From a checkpoint of a small mixture-of-experts model trained on Wikipedia.
Training: a variant of Adam for the experts, 6398 steps.
Below are experts of layer 4 (counted from 0) of a mixture-of-experts language model. Rows are named router (the router's row for the expert), down (a neuron's output weights, with its number) and show model dimensions 0-95. Each number is 50 + 10 x the weight over its row's rms, rounded and kept within 0 to 99.
After each expert's rows: a language model's description of what the expert responds to. This comes from a sample of Wikipedia text that the model never trained on.

# expert 0
router:54 54 48 62 53 44 46 60 34 49 50 74 45 44 50 46 60 64 44 54 58 58 57 55 56 37 60 46 57 63 47 45 46 46 58 50 48 73 52 52 65 59 43 43 61 80 33 61 55 52 32 44 64 44 52 47 56 46 41 33 55 71 49 70 36 44 29 49 49 64 54 58 62 47 52 40 62 47 37 64 41 45 42 52 65 44 64 41 46 63 58 45 56 47 49 42
down0:42 64 61 53 60 49 46 42 60 32 38 55 50 68 49 52 46 45 67 58 63 43 63 62 40 76 57 40 57 32 35 39 52 54 44 20 54 35 47 41 47 44 69 47 67 40 65 46 42 47 48 49 58 55 54 43 51 56 42 65 46 52 46 57 50 58 40 54 48 57 61 43 61 58 30 52 44 58 52 62 38 54 55 64 46 57 55 55 58 52 50 56 49 38 68 36
It responds to: First token of a value after a colon in taxonomy or data infoboxes, such as L of Lepidoptera, C of a formula, and table pipes.

# expert 30
router:38 59 72 56 75 41 38 30 65 47 51 40 62 59 65 61 46 52 41 64 70 46 42 55 52 53 55 62 40 45 56 39 56 34 50 61 32 51 39 61 35 48 65 41 45 41 54 30 51 38 57 46 59 65 62 56 43 44 61 49 55 66 56 43 35 52 66 54 42 52 44 56 49 63 46 56 56 48 52 64 59 39 57 53 65 46 44 46 53 46 61 39 46 43 41 45
down0:45 60 33 54 48 62 45 46 52 42 50 54 53 60 63 63 44 37 51 45 47 36 46 55 52 65 42 36 55 51 53 49 39 56 55 64 56 50 33 56 50 72 45 58 66 50 47 64 43 65 71 48 48 42 55 39 76 49 48 47 57 58 66 54 50 56 45 39 70 54 61 60 36 40 52 71 45 48 58 57 52 35 47 59 44 26 52 53 45 37 48 24 43 43 55 51
It responds to: Country names and nouns ending a name or phrase, such as States in United States, China, Canada, Germany, him and men.

# expert 61
router:48 53 50 57 56 39 43 46 52 39 58 46 48 48 48 56 50 53 61 71 57 39 56 45 40 18 42 47 55 45 53 75 39 28 47 45 65 39 50 43 63 54 42 48 49 44 39 46 74 64 50 45 34 41 44 56 45 49 45 58 43 53 43 52 55 66 52 51 59 32 71 36 59 73 54 38 47 61 46 57 42 48 66 60 56 58 47 55 62 48 50 52 34 41 49 65
down0:60 44 45 44 54 54 47 46 44 62 39 53 48 39 34 36 40 57 54 53 33 63 63 53 51 66 32 46 42 43 52 45 50 41 60 52 49 46 70 49 40 55 60 53 40 51 54 56 56 52 54 58 43 69 54 47 40 37 61 58 52 52 38 54 72 54 52 28 50 39 58 63 50 38 48 46 43 42 61 50 55 38 32 56 42 50 48 49 36 41 31 74 33 56 50 21
It responds to: Commas, periods, parentheses and unit symbols (°, ′, km, mm) right after digits in tables, coordinates, times and measurements.

# expert 18
router:61 53 68 66 43 61 56 65 65 41 52 50 46 47 58 36 32 51 31 54 42 48 59 50 56 37 44 42 52 42 49 50 47 40 44 46 54 31 45 39 63 52 58 55 38 53 44 51 55 49 54 35 56 47 40 48 57 44 36 63 48 41 32 35 38 47 58 48 39 40 70 43 55 53 43 37 52 55 45 47 70 58 50 69 32 60 71 58 63 34 44 50 72 40 51 52
down0:51 61 36 63 52 54 59 57 45 53 38 61 54 68 48 29 46 56 34 29 58 43 46 41 57 63 42 56 33 53 60 58 64 62 56 55 41 56 48 58 61 43 51 61 35 41 58 52 68 58 41 40 44 46 52 71 54 43 41 48 50 55 36 36 44 44 66 39 51 47 59 69 46 45 59 67 51 39 69 71 52 41 60 56 42 37 50 48 55 42 39 43 44 47 61 58
It responds to: Short word-initial pieces like g, h, r after a hyphen or space, as in in-game and great-grandfather, plus digits, parentheses and table separators.

# expert 4
router:52 47 67 53 38 50 50 47 57 57 47 53 36 65 34 57 53 55 51 51 59 43 44 64 58 63 52 53 49 46 47 58 56 51 68 33 57 55 36 64 48 59 52 56 65 61 41 56 42 49 54 36 55 69 58 31 60 67 56 45 49 56 49 26 59 48 68 65 48 35 44 57 58 34 50 54 58 72 50 42 53 30 44 58 40 50 57 39 58 68 48 36 56 33 53 53
down0:45 43 54 32 40 23 65 64 43 47 50 54 48 61 46 55 39 39 68 57 33 53 34 45 46 55 40 70 62 49 58 52 47 41 45 27 35 55 50 54 30 57 53 64 58 48 52 66 57 34 46 60 64 56 66 44 45 50 48 52 55 53 50 40 51 56 57 61 38 45 62 42 36 60 58 62 33 51 43 48 50 49 49 50 45 36 66 62 62 55 63 60 34 46 49 48
It responds to: Finite forms of be and have after a subject or relative pronoun, such as was, is, have, had, typically before been or not.

# expert 7
router:52 55 58 45 54 61 57 40 51 67 38 61 52 40 49 51 50 47 72 63 59 37 27 51 62 55 50 66 40 46 57 57 52 47 50 70 38 44 43 58 62 52 75 66 72 45 45 52 64 55 59 38 50 65 40 39 61 33 60 53 32 64 40 47 61 62 47 46 59 44 44 63 36 47 54 54 41 31 38 57 47 60 54 46 62 39 47 49 58 49 44 56 61 52 46 47
down0:67 58 39 53 37 65 46 31 45 42 42 32 48 63 44 60 53 64 56 49 51 50 46 38 39 55 39 44 60 60 49 51 65 57 36 50 50 48 44 41 47 48 32 39 65 38 54 46 48 65 47 43 57 38 55 56 49 53 54 46 51 46 72 24 56 45 60 67 57 69 61 34 53 32 52 59 58 45 60 50 52 28 55 66 62 51 52 60 53 37 54 50 42 35 40 51
It responds to: Name-final words after a modifier such as States, Cup, League, University, Party, plus "-ation" endings like Relegation, Operation.

# expert 17
router:62 51 39 64 54 75 38 64 61 26 48 70 48 42 57 46 46 58 38 49 44 60 60 48 57 49 58 55 53 58 62 39 42 39 68 52 51 41 59 59 47 36 53 46 43 51 54 46 32 37 51 61 56 40 51 58 45 51 46 63 74 39 36 38 53 34 38 52 62 59 63 60 56 61 47 34 57 47 58 45 71 59 60 63 62 51 44 52 58 47 53 48 44 55 33 59
down0:47 56 46 63 37 39 41 42 60 65 43 47 61 51 31 49 51 59 51 62 40 55 47 41 38 37 43 56 45 35 49 62 63 51 49 48 41 51 64 51 35 46 33 47 35 56 50 47 59 47 47 49 53 32 50 64 42 52 39 36 61 42 53 45 38 36 41 52 43 74 55 52 45 42 49 50 23 47 68 48 29 65 59 52 45 48 36 52 39 34 48 50 46 46 25 56
It responds to: First digits of years and numbers, and short abbreviations in infobox-style biographies, such as m. for married, age, B in Bachelor.

# expert 57
router:45 46 40 42 42 65 59 35 24 42 52 45 49 37 71 67 53 49 52 46 38 71 55 47 58 59 42 59 49 41 51 44 45 65 42 46 55 48 56 41 46 59 56 44 48 40 49 30 56 44 54 50 66 51 56 43 51 34 65 59 40 59 41 68 62 59 34 48 47 32 53 57 72 47 64 58 60 40 53 55 43 49 39 49 35 54 47 37 38 44 34 54 56 55 57 31
down3:47 57 51 62 54 47 54 64 36 54 37 60 50 66 65 45 48 43 51 59 54 56 64 50 64 36 69 45 64 47 40 43 67 43 47 54 46 42 41 70 54 30 50 71 58 52 61 51 53 47 32 33 59 52 63 48 42 49 45 39 70 42 51 30 45 39 63 58 59 52 62 60 37 60 40 50 41 49 49 57 20 51 45 53 59 49 53 47 55 54 66 53 49 57 43 57
It responds to: Middle pieces of non-English proper names and rare words, such as Yor-ub-a, Be-ij-ing, Xia-op-ing, Nass-au.

# expert 15
router:65 58 49 41 61 46 43 41 56 47 53 38 45 72 44 48 53 49 50 35 48 33 49 61 39 46 64 44 59 46 62 50 41 57 54 36 65 51 50 63 50 51 50 51 66 51 57 59 55 25 35 35 54 37 52 35 58 53 40 60 58 47 49 78 37 48 48 68 60 37 64 25 36 47 46 55 54 38 35 41 43 54 50 42 57 43 56 52 63 38 35 48 57 46 52 53
down0:67 38 58 34 43 49 56 52 75 55 37 71 43 42 71 43 39 50 61 40 43 50 60 44 44 51 55 57 53 58 46 54 46 50 47 48 31 58 30 50 45 39 52 62 44 52 47 39 51 44 56 54 47 63 52 39 61 44 56 51 57 58 27 52 31 53 58 65 59 43 51 34 46 42 74 51 53 56 63 61 67 35 42 43 46 55 52 47 61 39 48 34 48 44 39 63
It responds to: Pipe separators between cells in sports, results and statistics tables, usually after a number, plus semicolons and month names in tables.

# expert 58
router:51 41 60 51 41 69 41 65 38 60 55 38 52 44 50 39 70 62 56 53 52 50 48 41 41 68 48 46 58 42 43 37 48 43 35 67 43 54 41 43 39 50 33 36 40 70 52 54 60 38 62 49 49 48 71 56 51 50 44 57 62 55 68 56 27 46 51 59 22 34 55 52 52 51 53 50 54 47 54 39 43 51 32 44 40 44 61 46 55 59 48 52 58 70 47 39
down0:37 69 50 45 46 44 49 70 49 52 47 53 50 49 40 46 49 56 43 49 38 54 57 58 61 69 39 41 52 54 69 60 54 50 52 49 44 56 44 39 63 62 56 59 74 59 60 63 23 51 45 45 41 47 58 71 66 55 47 34 58 54 35 53 56 60 45 57 56 56 42 42 50 40 43 42 44 34 48 47 53 55 48 30 63 51 45 61 80 39 54 37 47 59 58 51
It responds to: Early pieces of words split into syllables, often scientific terms, such as ly-m-phocytes, rec-y-cling, s-hy, c-up, mobil-ization.

# expert 21
router:49 61 53 43 33 51 48 38 40 23 57 40 42 44 62 32 51 35 65 50 59 57 57 63 52 53 50 51 47 57 53 51 43 38 35 56 62 41 52 61 71 66 58 57 36 39 33 71 61 43 43 39 41 52 47 37 51 38 39 52 42 64 57 56 43 46 65 48 42 59 54 52 56 64 54 53 52 50 59 56 56 47 62 40 48 48 64 66 56 40 59 63 70 47 39 64
down0:38 39 52 38 37 39 57 50 55 81 59 58 38 47 36 58 38 46 58 50 34 51 61 65 53 39 52 41 38 69 36 39 53 55 52 65 51 52 52 60 29 58 50 53 50 45 60 50 46 50 60 55 62 48 34 56 63 36 47 48 60 54 66 50 71 46 59 65 51 59 36 65 49 55 55 52 43 59 41 53 36 47 64 54 47 35 48 38 59 48 59 59 64 66 59 46
It responds to: Capitalized first pieces of place and team names in tables and lists, such as South Africa, Perth, Peru, New York, Los.

# expert 55
router:52 56 53 47 59 22 46 31 46 32 38 25 43 54 41 68 60 55 52 59 35 44 66 54 58 49 44 60 43 51 45 45 52 60 54 44 49 37 49 43 39 64 41 28 33 44 55 57 41 46 48 52 59 62 43 67 51 44 53 38 57 61 47 61 62 39 34 44 60 70 54 37 63 53 44 45 30 56 56 56 36 47 42 56 57 50 51 53 39 52 61 62 47 58 44 51
down3:52 57 53 57 52 47 36 47 59 54 48 55 70 44 45 60 44 42 56 58 64 56 43 45 43 46 43 51 41 49 54 37 73 51 53 42 52 64 46 52 56 58 54 58 53 67 41 51 42 52 62 64 66 49 69 42 53 31 33 32 63 48 62 67 55 55 34 47 44 67 41 41 48 59 74 53 66 46 50 67 58 36 63 57 48 42 55 46 63 52 44 46 48 34 68 62
It responds to: Short syllables and pronouns at the start or inside names after a capital letter, e.g. Me, We, He, Tikaram, Tuesday, Bogoljubow.

# expert 60
router:65 57 46 34 49 45 50 47 47 52 55 70 51 38 50 52 22 47 45 59 49 48 53 26 46 42 34 55 50 48 47 57 56 65 41 50 68 57 48 53 33 38 41 39 31 64 51 53 48 20 61 50 54 43 54 50 40 61 52 46 39 58 40 56 59 45 33 56 32 34 57 47 43 55 43 62 51 51 58 42 71 63 41 68 58 45 55 48 58 48 60 53 41 49 51 46
down0:56 55 45 40 57 30 39 39 52 66 51 52 39 43 49 50 51 52 33 43 51 48 53 44 52 75 52 57 42 47 38 49 53 46 50 56 36 49 45 42 43 48 31 43 49 42 40 52 44 64 30 63 44 08 38 56 43 57 61 37 35 49 44 30 42 48 49 55 56 47 58 45 56 44 51 42 43 49 50 71 49 56 54 58 56 41 34 51 48 39 58 52 26 54 48 48
It responds to: Single consonant or cluster pieces starting a word or compound part, such as b in Harshbarger, f in Mindfreak, m in militant.

# expert 54
router:45 33 63 45 72 48 48 46 57 57 49 48 56 64 32 54 45 50 62 56 34 57 53 60 60 68 40 39 54 47 42 53 53 44 41 41 51 44 35 65 28 67 47 65 61 57 50 59 58 58 66 43 55 64 58 63 57 50 48 49 49 52 43 25 59 36 64 56 58 38 41 41 56 52 51 51 39 60 49 37 51 36 55 54 56 47 60 45 75 65 40 40 51 38 50 59
down0:61 30 58 53 54 42 47 47 58 45 55 55 45 59 50 47 60 58 42 52 46 45 55 52 64 53 34 67 45 37 53 43 65 63 49 42 40 48 37 56 47 64 51 47 74 44 63 65 44 48 52 49 53 52 53 30 45 50 31 48 62 56 38 59 41 49 48 40 56 37 60 46 57 48 50 56 65 42 56 27 65 37 52 41 54 29 49 40 64 48 37 66 42 49 42 19
It responds to: Pronouns and relativizers opening a clause before a verb, such as it, he, who, that and they after commas or periods.

# expert 49
router:33 58 42 62 44 44 30 61 55 43 56 52 32 50 45 47 35 65 62 56 60 53 55 46 53 43 52 48 61 53 49 64 49 44 55 59 55 42 57 68 51 68 36 39 52 63 35 70 43 57 61 63 37 39 44 45 29 58 39 47 38 51 57 46 29 54 41 47 34 49 54 48 52 56 50 47 60 55 44 57 52 40 37 50 70 33 56 56 52 65 35 53 62 44 30 44
down3:61 38 67 45 59 49 44 61 47 48 49 68 54 53 51 55 50 49 64 48 62 60 54 45 32 58 42 49 48 53 53 51 59 47 63 42 54 61 50 48 46 60 52 55 63 70 48 59 45 52 61 63 52 43 60 35 37 43 35 73 38 53 46 59 49 50 54 51 63 43 39 72 42 37 55 53 26 61 39 42 28 40 28 39 57 52 55 51 71 47 49 52 33 68 49 50
It responds to: "and", "or", "&", "+", "/" joining items in lists, specifications and titles (8 or 32 GB), plus digits in year ranges.

# expert 34
router:51 36 45 42 51 54 43 41 62 57 48 73 49 54 59 59 54 55 60 40 62 25 58 46 66 35 28 43 50 47 45 47 45 37 60 42 53 59 38 57 59 46 61 57 52 59 42 56 71 59 29 40 50 57 35 60 32 43 46 49 46 40 58 47 42 62 67 51 54 42 49 55 42 75 67 43 45 65 50 56 56 44 56 38 59 40 48 63 43 46 60 61 39 50 51 56
down0:55 49 35 47 41 41 67 42 64 62 39 54 65 27 51 61 57 59 52 54 57 47 44 60 63 60 45 66 49 62 62 44 59 39 44 52 62 46 45 68 62 48 53 55 61 55 57 53 43 38 52 49 45 48 46 47 32 29 41 55 54 49 50 40 40 39 73 42 44 51 44 32 49 57 72 45 32 51 43 57 54 33 53 43 52 32 56 45 46 43 42 64 35 41 57 30
It responds to: Dashes, bars and spaces filling cells in election and asteroid tables, plus negating prefixes such as un in unopposed and dis.